config.toml
n_layer = 20
d_model = 512
n_experts = 64
experts_per_token = 4
d_expert = 64
d_shared_expert = 192
activation = "swiglu"
moe_layers = [0, 1, 2, 3, 4, 5, 6, 7, 8, 9, 10, 11, 12, 13, 14, 15, 16, 17, 18, 19]
router_score = "sigmoid"
normalize_top_k = true
routed_scale = 1.0
balance_loss = 0.0194
balance_bias = false
init_std_router = 0.0217
lr_router = 0.000726
n_head = 8
n_kv_head = 1
head_dim = 64
vocab_size = 8192
norm = "rmsnorm"
norm_place = "pre"
norm_eps = 1e-06
positions = "rope"
rope_base = 10000.0
rope_fraction = 1.0
qk_norm = true
attn_scale = 0.125
tie_embeddings = false
parallel_block = false
init = "normal"
init_std_qkv = 0.0215
init_std_o = 0.00339
init_std_up = 0.0215
init_std_down = 0.0024
optimizer = "muon"
lr = 0.00849
lr_mult_qkv = 0.5
beta1 = 0.95
lr_head = 0.00541
grad_clip = 1.0
warmup_steps = 50
schedule = "cos"
final_lr_fraction = 0.0
batch_tokens = 131072
seq_len = 1024
doc_mask = true
z_loss = 1e-05
train_tokens = 1220000000
steps = 9308
dataset = "wikipedia_en"
Below are experts of layer 16 (counted from 0) of a mixture-of-experts language model. Rows are named router (the router's row for the expert), gate (a neuron's input weights, with its number), up (a neuron's input weights, with its number) and show model dimensions 128-255. Each number is 500 + 40 x the weight over its row's rms, rounded and kept within 0 to 999. Numbers have three digits each.
After each expert's rows: a language model's description of what the expert responds to. This comes from a sample of Wikipedia text that the model never trained on.

# expert 45
router:492547490474572493524491474533491540460452481480526511477493424422563494455504621513492517516478497506503556509507514484492511489457489489485537530490417507496485441512578429546498583523477502498485525473458502522515529509479504491389474516462464506596528530536499552394463528511445517421547508457502539552462494446508432475477432530414492481487489534502530512501516486488589563530441
gate0:592530539502439558505450555472428502525505470488580488505507432413544533454454497444512544513505564471493582556525541513533544465477432451567458609460478520470571520478507469581527515504480493439564575563486477445528543544553538476464472573478453480468511513501532521449520523529475568558548506523508487519514576454480423565505451515463497533500489491527453484496531542448570455464491
up0:476469505483518493526509516591512421533508526464510549531458484528508422464553573482471537466470517531502452492545396548559557499488559510481519501518517484481465515527467487548487426481496431533559526556520511548525519463512510579473476478537548491555481486509513493464545427493520469427511470562537533473506520462519430505433505448532472588619516453466449539566485502532547507482449
Table and infobox delimiters. Pipe separators, table rules and infobox fields in tables and taxonomy boxes, e.g. Order: Nudibranchia, Label: Capitol, Published by.

# expert 63
router:463543492458538467508430487506514459513495480466557501448526381506488388495463565490560432499521450547512469446500561463542573495486490499509544561465482493501391462535485503510459509489535489476506516547460507570509577498490542448521490497496542525496477551525534514497481529532515450507577487418477551517490539492546523462438491481492490488485513478489473456471475497440505542492432
gate0:555536483473473494424509487541472518503488496504547524438475515493507484495512563493565453458481378480505510483522503423495547410603496531527430467536465450549484442516516459459540454526476436477473545448482526451488541425507490555548529510548510529595524527560532546450470566513532438445462504468515542559498519493530531534507434567509426536496619492531486514470511502503445504551495
up0:451555499498539470572503500532446542453567537369498524507532513506501513471545545490561435491447495558534489555534513513446473510469434436500503490514529467520559520462502533574465509468479499415464540527540520588551518398524530497522539514557475474561574547511431529444472571484472526424510531448478517486489578484513502520523465552500504476498519501496516503499455482578498517507442
Function words and copulas. Linking words in running prose: and, was, is, were, of, as, been, as in 'dry and unstable', 'Little is known'.

# expert 9
router:532508565455516502529478486549487499470510487505454502511455412434488478449533564512507448524572529562502544502466507522513495481510527502474513539464390470493437446529468484392495489485544481529501429550448479568473523478539517467456499431505424482432468619502501535464445543592520539450532463462540487531501454501568554467449465477449551482554508510516550501437388460507559503495427
gate0:550530446483512565582483494484516506464513399540400515511482527503475457480496461501509478545477528513506405527529469482446400449508520533536539487512489504521517473514501489474516513483554634494566532518484464580496484482477411532481513485494457488472530450495477493533467457531485472494519513550546546615472566482613529496455536478543549546495498546482439365441465499473529471483527
up0:486495487499489537533520549464483559485541512473532589561515472457566468527467497476483500509447537566494536474596557563550617383551524512490543486514484503488552510504409467466533490469444563426513446443553517414487545511512464432449500480531559457413489509491482478530522392453518434482547441536517465532466509442485477528576445494397498507539466495500522536493460501496539484466478
Mid-word subword pieces. Inner pieces of longer Latinate words, often t, it, ul, ation, as in volun-t-ary, Intermit-t-ent, sim-ul-cast, rehabilit-ation.

# expert 15
router:476579545518482514522461474551561539513497425512454465497504496486507471434456541511526520505486425518468568536518496411500538532518475577573520520469549516478426432431504495422504524494493514560485497503555468543532534456459551438361497493486494509521455535572523495391490462565465464448572531496437545582482526436555510519489463407455481504453460492482567492493495412491586531524388
gate0:549473541509433526532485436539553498446483490539506477484483436530581542488525500464459486484534463483501463591499548464505486452504438510443566519486512534540467541518462553440501497531518531525462471507459453518484480506509491487467455480478487467549502489522575459510582520472540512500567649538520506496531459472514480567535437492485504575443600433496505479552547531558597541520488
up0:466542552546504497518520488504522509452515504537528483516505455514411496477520484490495516495539518578493524550535519484531512428492488454560472519517513486443518536516520531480518517496429481524556437481554487567562424480482465511511521537447483459540523431391447490481518564467526498559559562496561542438443441418581538606458463543556468488442415499470514538497545488496560520517452
Digits in statistics. Digits, decimal points, spaces and unit marks inside numeric data like areas, populations, coordinates, percentages and table figures, e.g. km^{2}, 34.8%.

# expert 46
router:549510594454474492537548466500467553514525461522448517472482515481421481474466544510533533525527459489420518492508487447379519538505532474495478531558467445516486503515510530507485527516530538521501460503526510553480517444528586419435442503529502534476499491520503488479508486482468515494527523520486528470401535454514538504492466542457463516475469435444480505509489481499513502551454
gate0:560508435526537589532497476528520519435495479475484504534445472548544540558578504469497426520540493483511487465477430461484493484535481511545460473547427417523534472489468469536435515517488541555498503545535524538470452441552529585493466518544434493497581498526506403507466449467564572498512472556541476515477467548409509483468556508529420573522469527518458460517498437477506502548502
up0:504477507462487521485515506508567449497560477529477477521522478514553484597436506593498566567498451504566435486528470488480466470465413482477462526559524478434464468460529499494525517513565483573512482543561511550473515465501533490477474553496529502543501520492488510501468471488491531562425462528564510457422477575568464500542475543604476587546555502476479495487476531492446519567521
Sentence-ending periods. Sentence-final periods, including ). and ".; also odd inner pieces like g, ag, ax, zz, as in propaganda, quagmire.

# expert 16
router:475583497470529421499449506477402513441534489496607474538457433510479417489536504488500467560508422524517476465434505506518533502470468475497504545504477484488472498488494510552483530522515551511481460495536527502583505532466540473430527470455547520504485533573514486425448490517523495532516525428399540534480503499538498413437487518480507564451465506497513536458509505530595538528436
gate0:544528457520481472573521458502492496487489499527532456551484512490530487558481505520521476508459463533478420510485542508509471514528532522462472513539485501417529426445546535462504413504508521467435466508440521470479471490452436458520522465507514472461418450507492460503478468478494511518495488476554471538429496571472587490503433543498512526567429502409484507473454522469495516503567
up0:475473439553439511447567452492517457582499502489498483490574538473454457482536552474465460526530533489520494521449504556517506478493481507524543457493540472539539495477390512567469594428501459519533521489542513411493515468524554512510478562561519583515540503496556527499548452537488462443511526516531498562543489434576427502582475460453530429493508523588551601519552504516507548397468
Prepositions and prefixes. Prepositions such as in, of, under, during, by, over, plus prefix starts like pre, De, over in political and governmental prose.

# expert 6
router:463570457486487511541475477510462633440475458513489496444531457503479435436542540555486499499508434523488531501541513413537512490496480512520505557436439482481470504444462468531546529526564529478483481512528473513514493450499545473407515439498481487483489546529560499454486550513503498476569551532489535533447497518561470523513385559514474489479475483594564478472546498483474545488449
gate0:526552508495402496529506462505510516513543468448464480567509507488494547543519444467507432441435499522448559549425541453456486486432526568438449509413459452434470552443450569527470491478497476445531539481543532475484458512536450468540513472566451511537492600494488538526439505526466524486424491472575581532503516549541431483495530505541454491469503482536495555581559424479493493469492
up0:518489468493428448570446508511460508422641493509538429556529521561469496544455479457519449516488518479534498539445493487523491461463538498459455494508531444551570478564477500514479530546483441531480473515484526433506490563511404480483586537473433503509525520451576505445540504513472552546494442519483492493571495481519545498457441488530553511442514536564480480436544501562477480550498
Digits in measurements. Digits and units in quantities, dimensions and statistics, such as 1,435 mm, $, £, lb and percent, often in tables.

# expert 53
router:419485510486530493517532461583434537461547479482489502520519474529481444484492524536522456503442438530529521414484510508519513507494541479521569539546484531520430470485531479545495503524470456472469407468512471512534555514515536455370533494428559486545425495570556529478390503492496483495506526486493592505487494491531467412493427514509538508439475548529555472532495483519552585504443
gate0:491536464516453463527526573503509544532514445493486551553527477428420436507474514450470450509551582555432540476543438493502490468485414427507453528471529486516499496566499505523521488373510400562566467483519447433516496555543551484518561496497497558524520481494500472480460532486502506546582487510476454510533468512482546498493490459498559495467464508510495571529531477577506440447478
up0:519454482541570575502519511489451502498515547508530506479520509490577486526528478477469509534470472500580400509465454529484493413489549514468473454553491486476540490516506497543511540478464496494467526472470475457532428508472522439508473525531568420446509488585512490419547531515508516455537532517543508525489463520498530501445502535522501467520500433515588577517463470442507562480510
Prepositions and name starts. Prepositions in, of, the, from, by, plus openings of nationality or place words in lists, such as Bel(izean), Mal(ayalam), con.

# expert 40
router:421495541455499505457453436521477544512509507503483462485505422505508527494478559489538492484491503516493522501547558430518505519453456458490502528516481433500447470579502488564448532523526515529468421502469490522455591499505503446345493404452499476479432551508562475443472493549526451468525587447445548425500470496501456510439471440465466523455483399494556507422493510519534444485402
gate0:488516543469459445492528502510570423459480495451470473557521494524459498544532488443493552544501467480502505548529352512491453499495507500380547554534490517519601501513503579488525477487517509552485505501545545495458543475468465570471498508499458470477535463506509496476484469474476519471490501520488474483496482554490508506578505458503563543457473464525468527488440526494474501545503
up0:521505498477439427467528420473556446441481473435498520505417467459514531487542448440492471544526509508493475485505439516468440536485521493428560522512536452508587452479496451479598541548490537508479530510499558564442486539464511433467538510601378554506556520508544504416464460488545472564483500582503553526493474468504460502564471511490551500474434478521507505534437477475439510518527
Line breaks in lists. Line breaks ending infobox or list lines and before section headings, plus heading markers == and ===.

# expert 13
router:506545469464534500464500506495440530467448466477467457493548453445534435465437559482534504526480501557503521442521496484526506417468568559463485584464455488507465482489446490486473534591492542468546479519520451539497508477471581448431505424479530574489429555553549514458468476471486503452536577479487574507439439518564473501477446506490507460452419428503504527490559476482531517541468
gate0:454505442528553492501423454502497511552463475506487491514520445507473444455498527572546497555525477435585557473451488515620443488473532455512558523420520527481493501489485453586469520505487503383540477473594531518470501555495466456493482536484500506460575605468495503545501516532438515540541558489473509504471439525504490497461477522471514493470455447454479509596496503482589539420512
up0:449470506544516552423522477439492469505433557512559539462475485560517486539519471524451509481494473493486533526453405514483435443510584470513488493583427584591522579437503441483484514503472523494497566491480511506509525497518465531528516503486483511565434516522533519474485451574475464569530512475446582549462480589543430453544479534437465465444457521513541551533433515493505542487499
Sports results numbers. Digits, spaces, dashes and country codes in sports results tables, such as RUS, GER, 6–7 scores, GP race names.

# expert 4
router:521530556464533519523464474498515514416518501462560488448522463434513494496541519490505460519448511501457549457523531450491530499417482518534530541530443422487457527474545451493536501511554504512540487494503419562519527496428504540433517456458473597465513515520548481445476563483522546481520437485480610509461476501539533449462531501527483467454484549456504456517500452510568465486451
gate0:509456499475561608472455582542532535506509404488583541502513507541470517445486510524460472449546475495455574465498495450528467527432454490497485542473434538443485509584501475553495504494488549542408525462469500508524442540522479493506558562437540540416541449493505493527544517456519482520550536550548522490416502471510482502579502455534548548536516581527523431553459491440492463524560
up0:595423481515467518485536490490511473457479452516553488543508525537499573551531513574494416470453478468518439485529486476526545481567561498527479464537493455540478435545531560502528472487499520546505544496493546508560543552484423477493569513576494546528477510489532551466456528527511583445502449489534550503522414478520581541444462500451539503534470512461388537528554550483532475425469
Field labels, word starts. Opening pieces of infobox field names and similar words, such as Born, Coordinates, Sovereign, Thesis, Country, plus words like due, according, pneumonia.

# expert 0
router:535511475465561530525471479523522536495517480499546514488502431537474538436532560499552447509482442484469495470499461465489518494538507503550548485540504406519466437477509413493513511518535505499485424490492486553537478518507514468488469423486507526553535492551492462540531459493503485461537555457527616532455498477538445400528501564432451494443486471519550418496486482458537513479441
gate0:436467493550482455527484454407535485482466476510513443478515514563484460533534464505499517535558495510523504548398478513484516434537537552500438466531560494532491510545494484522470545500439524545530499496468528469509455483483530391509502479603535531568528469465481582526514526471481561448452433508469470388500532394471486506538493477493468491509513439540450469476445592512471431475481
up0:523463473528563556554506516460438487447490495475488508466534494495516457459489496514529531490516497474401465486535458462501460470487483543436497504575532483583463440547501450506572500550428476487486483473467499478525487541483577438551458445473466506457518485572544479530481527509526434498468587515476527451535514464451588467507411513512501529507489444514452473410478499521438524588494
Common noun and suffix pieces. Content nouns and word-final pieces such as -ing, -ation, out and up, often inside names: Bing-o, Wreck-ing, multiplayer, training.

# expert 49
router:496496520472512509502444439539497465501524476482503457453580416454468357440522531493552451478517506543503446493516483547505535544532464507495501553504518514513455523545529541544512512569583459482501480555490485494544532524553530517402507499513533531484542526502509539494524525518492435501594539425462551540483425476548493426509439490533539536484406427507485483413498528482527529478484
gate0:533560469538542513492466415564508519461505517464503501489466558511531480569463435524466545516503433508568531452505467505442559505527489495490546541543517467521532570524517555566409489529503535517530480477481487514472486520500472446523512532484466536480473547513477546555490479509526373489495461453514565493560460542450503427464473499525491531486488533541495552467562505576512502491519
up0:449527447452502436501484489551571561471524498605530520537459489510471450502417520531455457514528483539509515414541565452510492477539490507524533534559467450552485439586448554522464508496504452449550508478492472421479508504454427510626544538451503505536523475478537616484421544514548469530481514467492562521490478427501455504458537469518497456475516556534474359481507441519470491458470
Copula verbs. Forms of be and related auxiliaries after a subject, such as was born, is, been, became, plus table row pipes.

# expert 58
router:498588519517521480469474465549496505550485414500509491480497454460460424436506553544548481537451473483495544541448549503476526507513521473482519500521450475527395534549500496488482536566535495480501444512505511545447506473505573446454470428517492548483439575548546504431493581558476483469515563445467495487535455482576518502497425542439429540484458542525481469479500420406528568520481
gate0:513481531501555487468519482578482524479499471479505519466442481476429487540509477429464467454472497521451567533468463558457484425474494452505456563468615503463538496557525476478478461580483443491519481525557521457433494542480494462495575501452499551502511564515486553472511535474544505479545525479479483633477525534494458553506423530474431452484479536479528472450558499444482511432499
up0:443492515462554503495450560553464504564514481501493514506484481452477500509443542515542464482515535426546543518453503464475568469397452446530501497494504547506489479518442464582496499525505447514518512514492488516528534548519538378520499498456478504557458522479520570545548493489539497545471523471463510553497507445474497611528487510498516533469494517430511433315484501506514521459500
Place-name starts. First pieces of place and club names after in, of or table bars, such as Wicklow, Welling, Toxteth, -shire, -borough.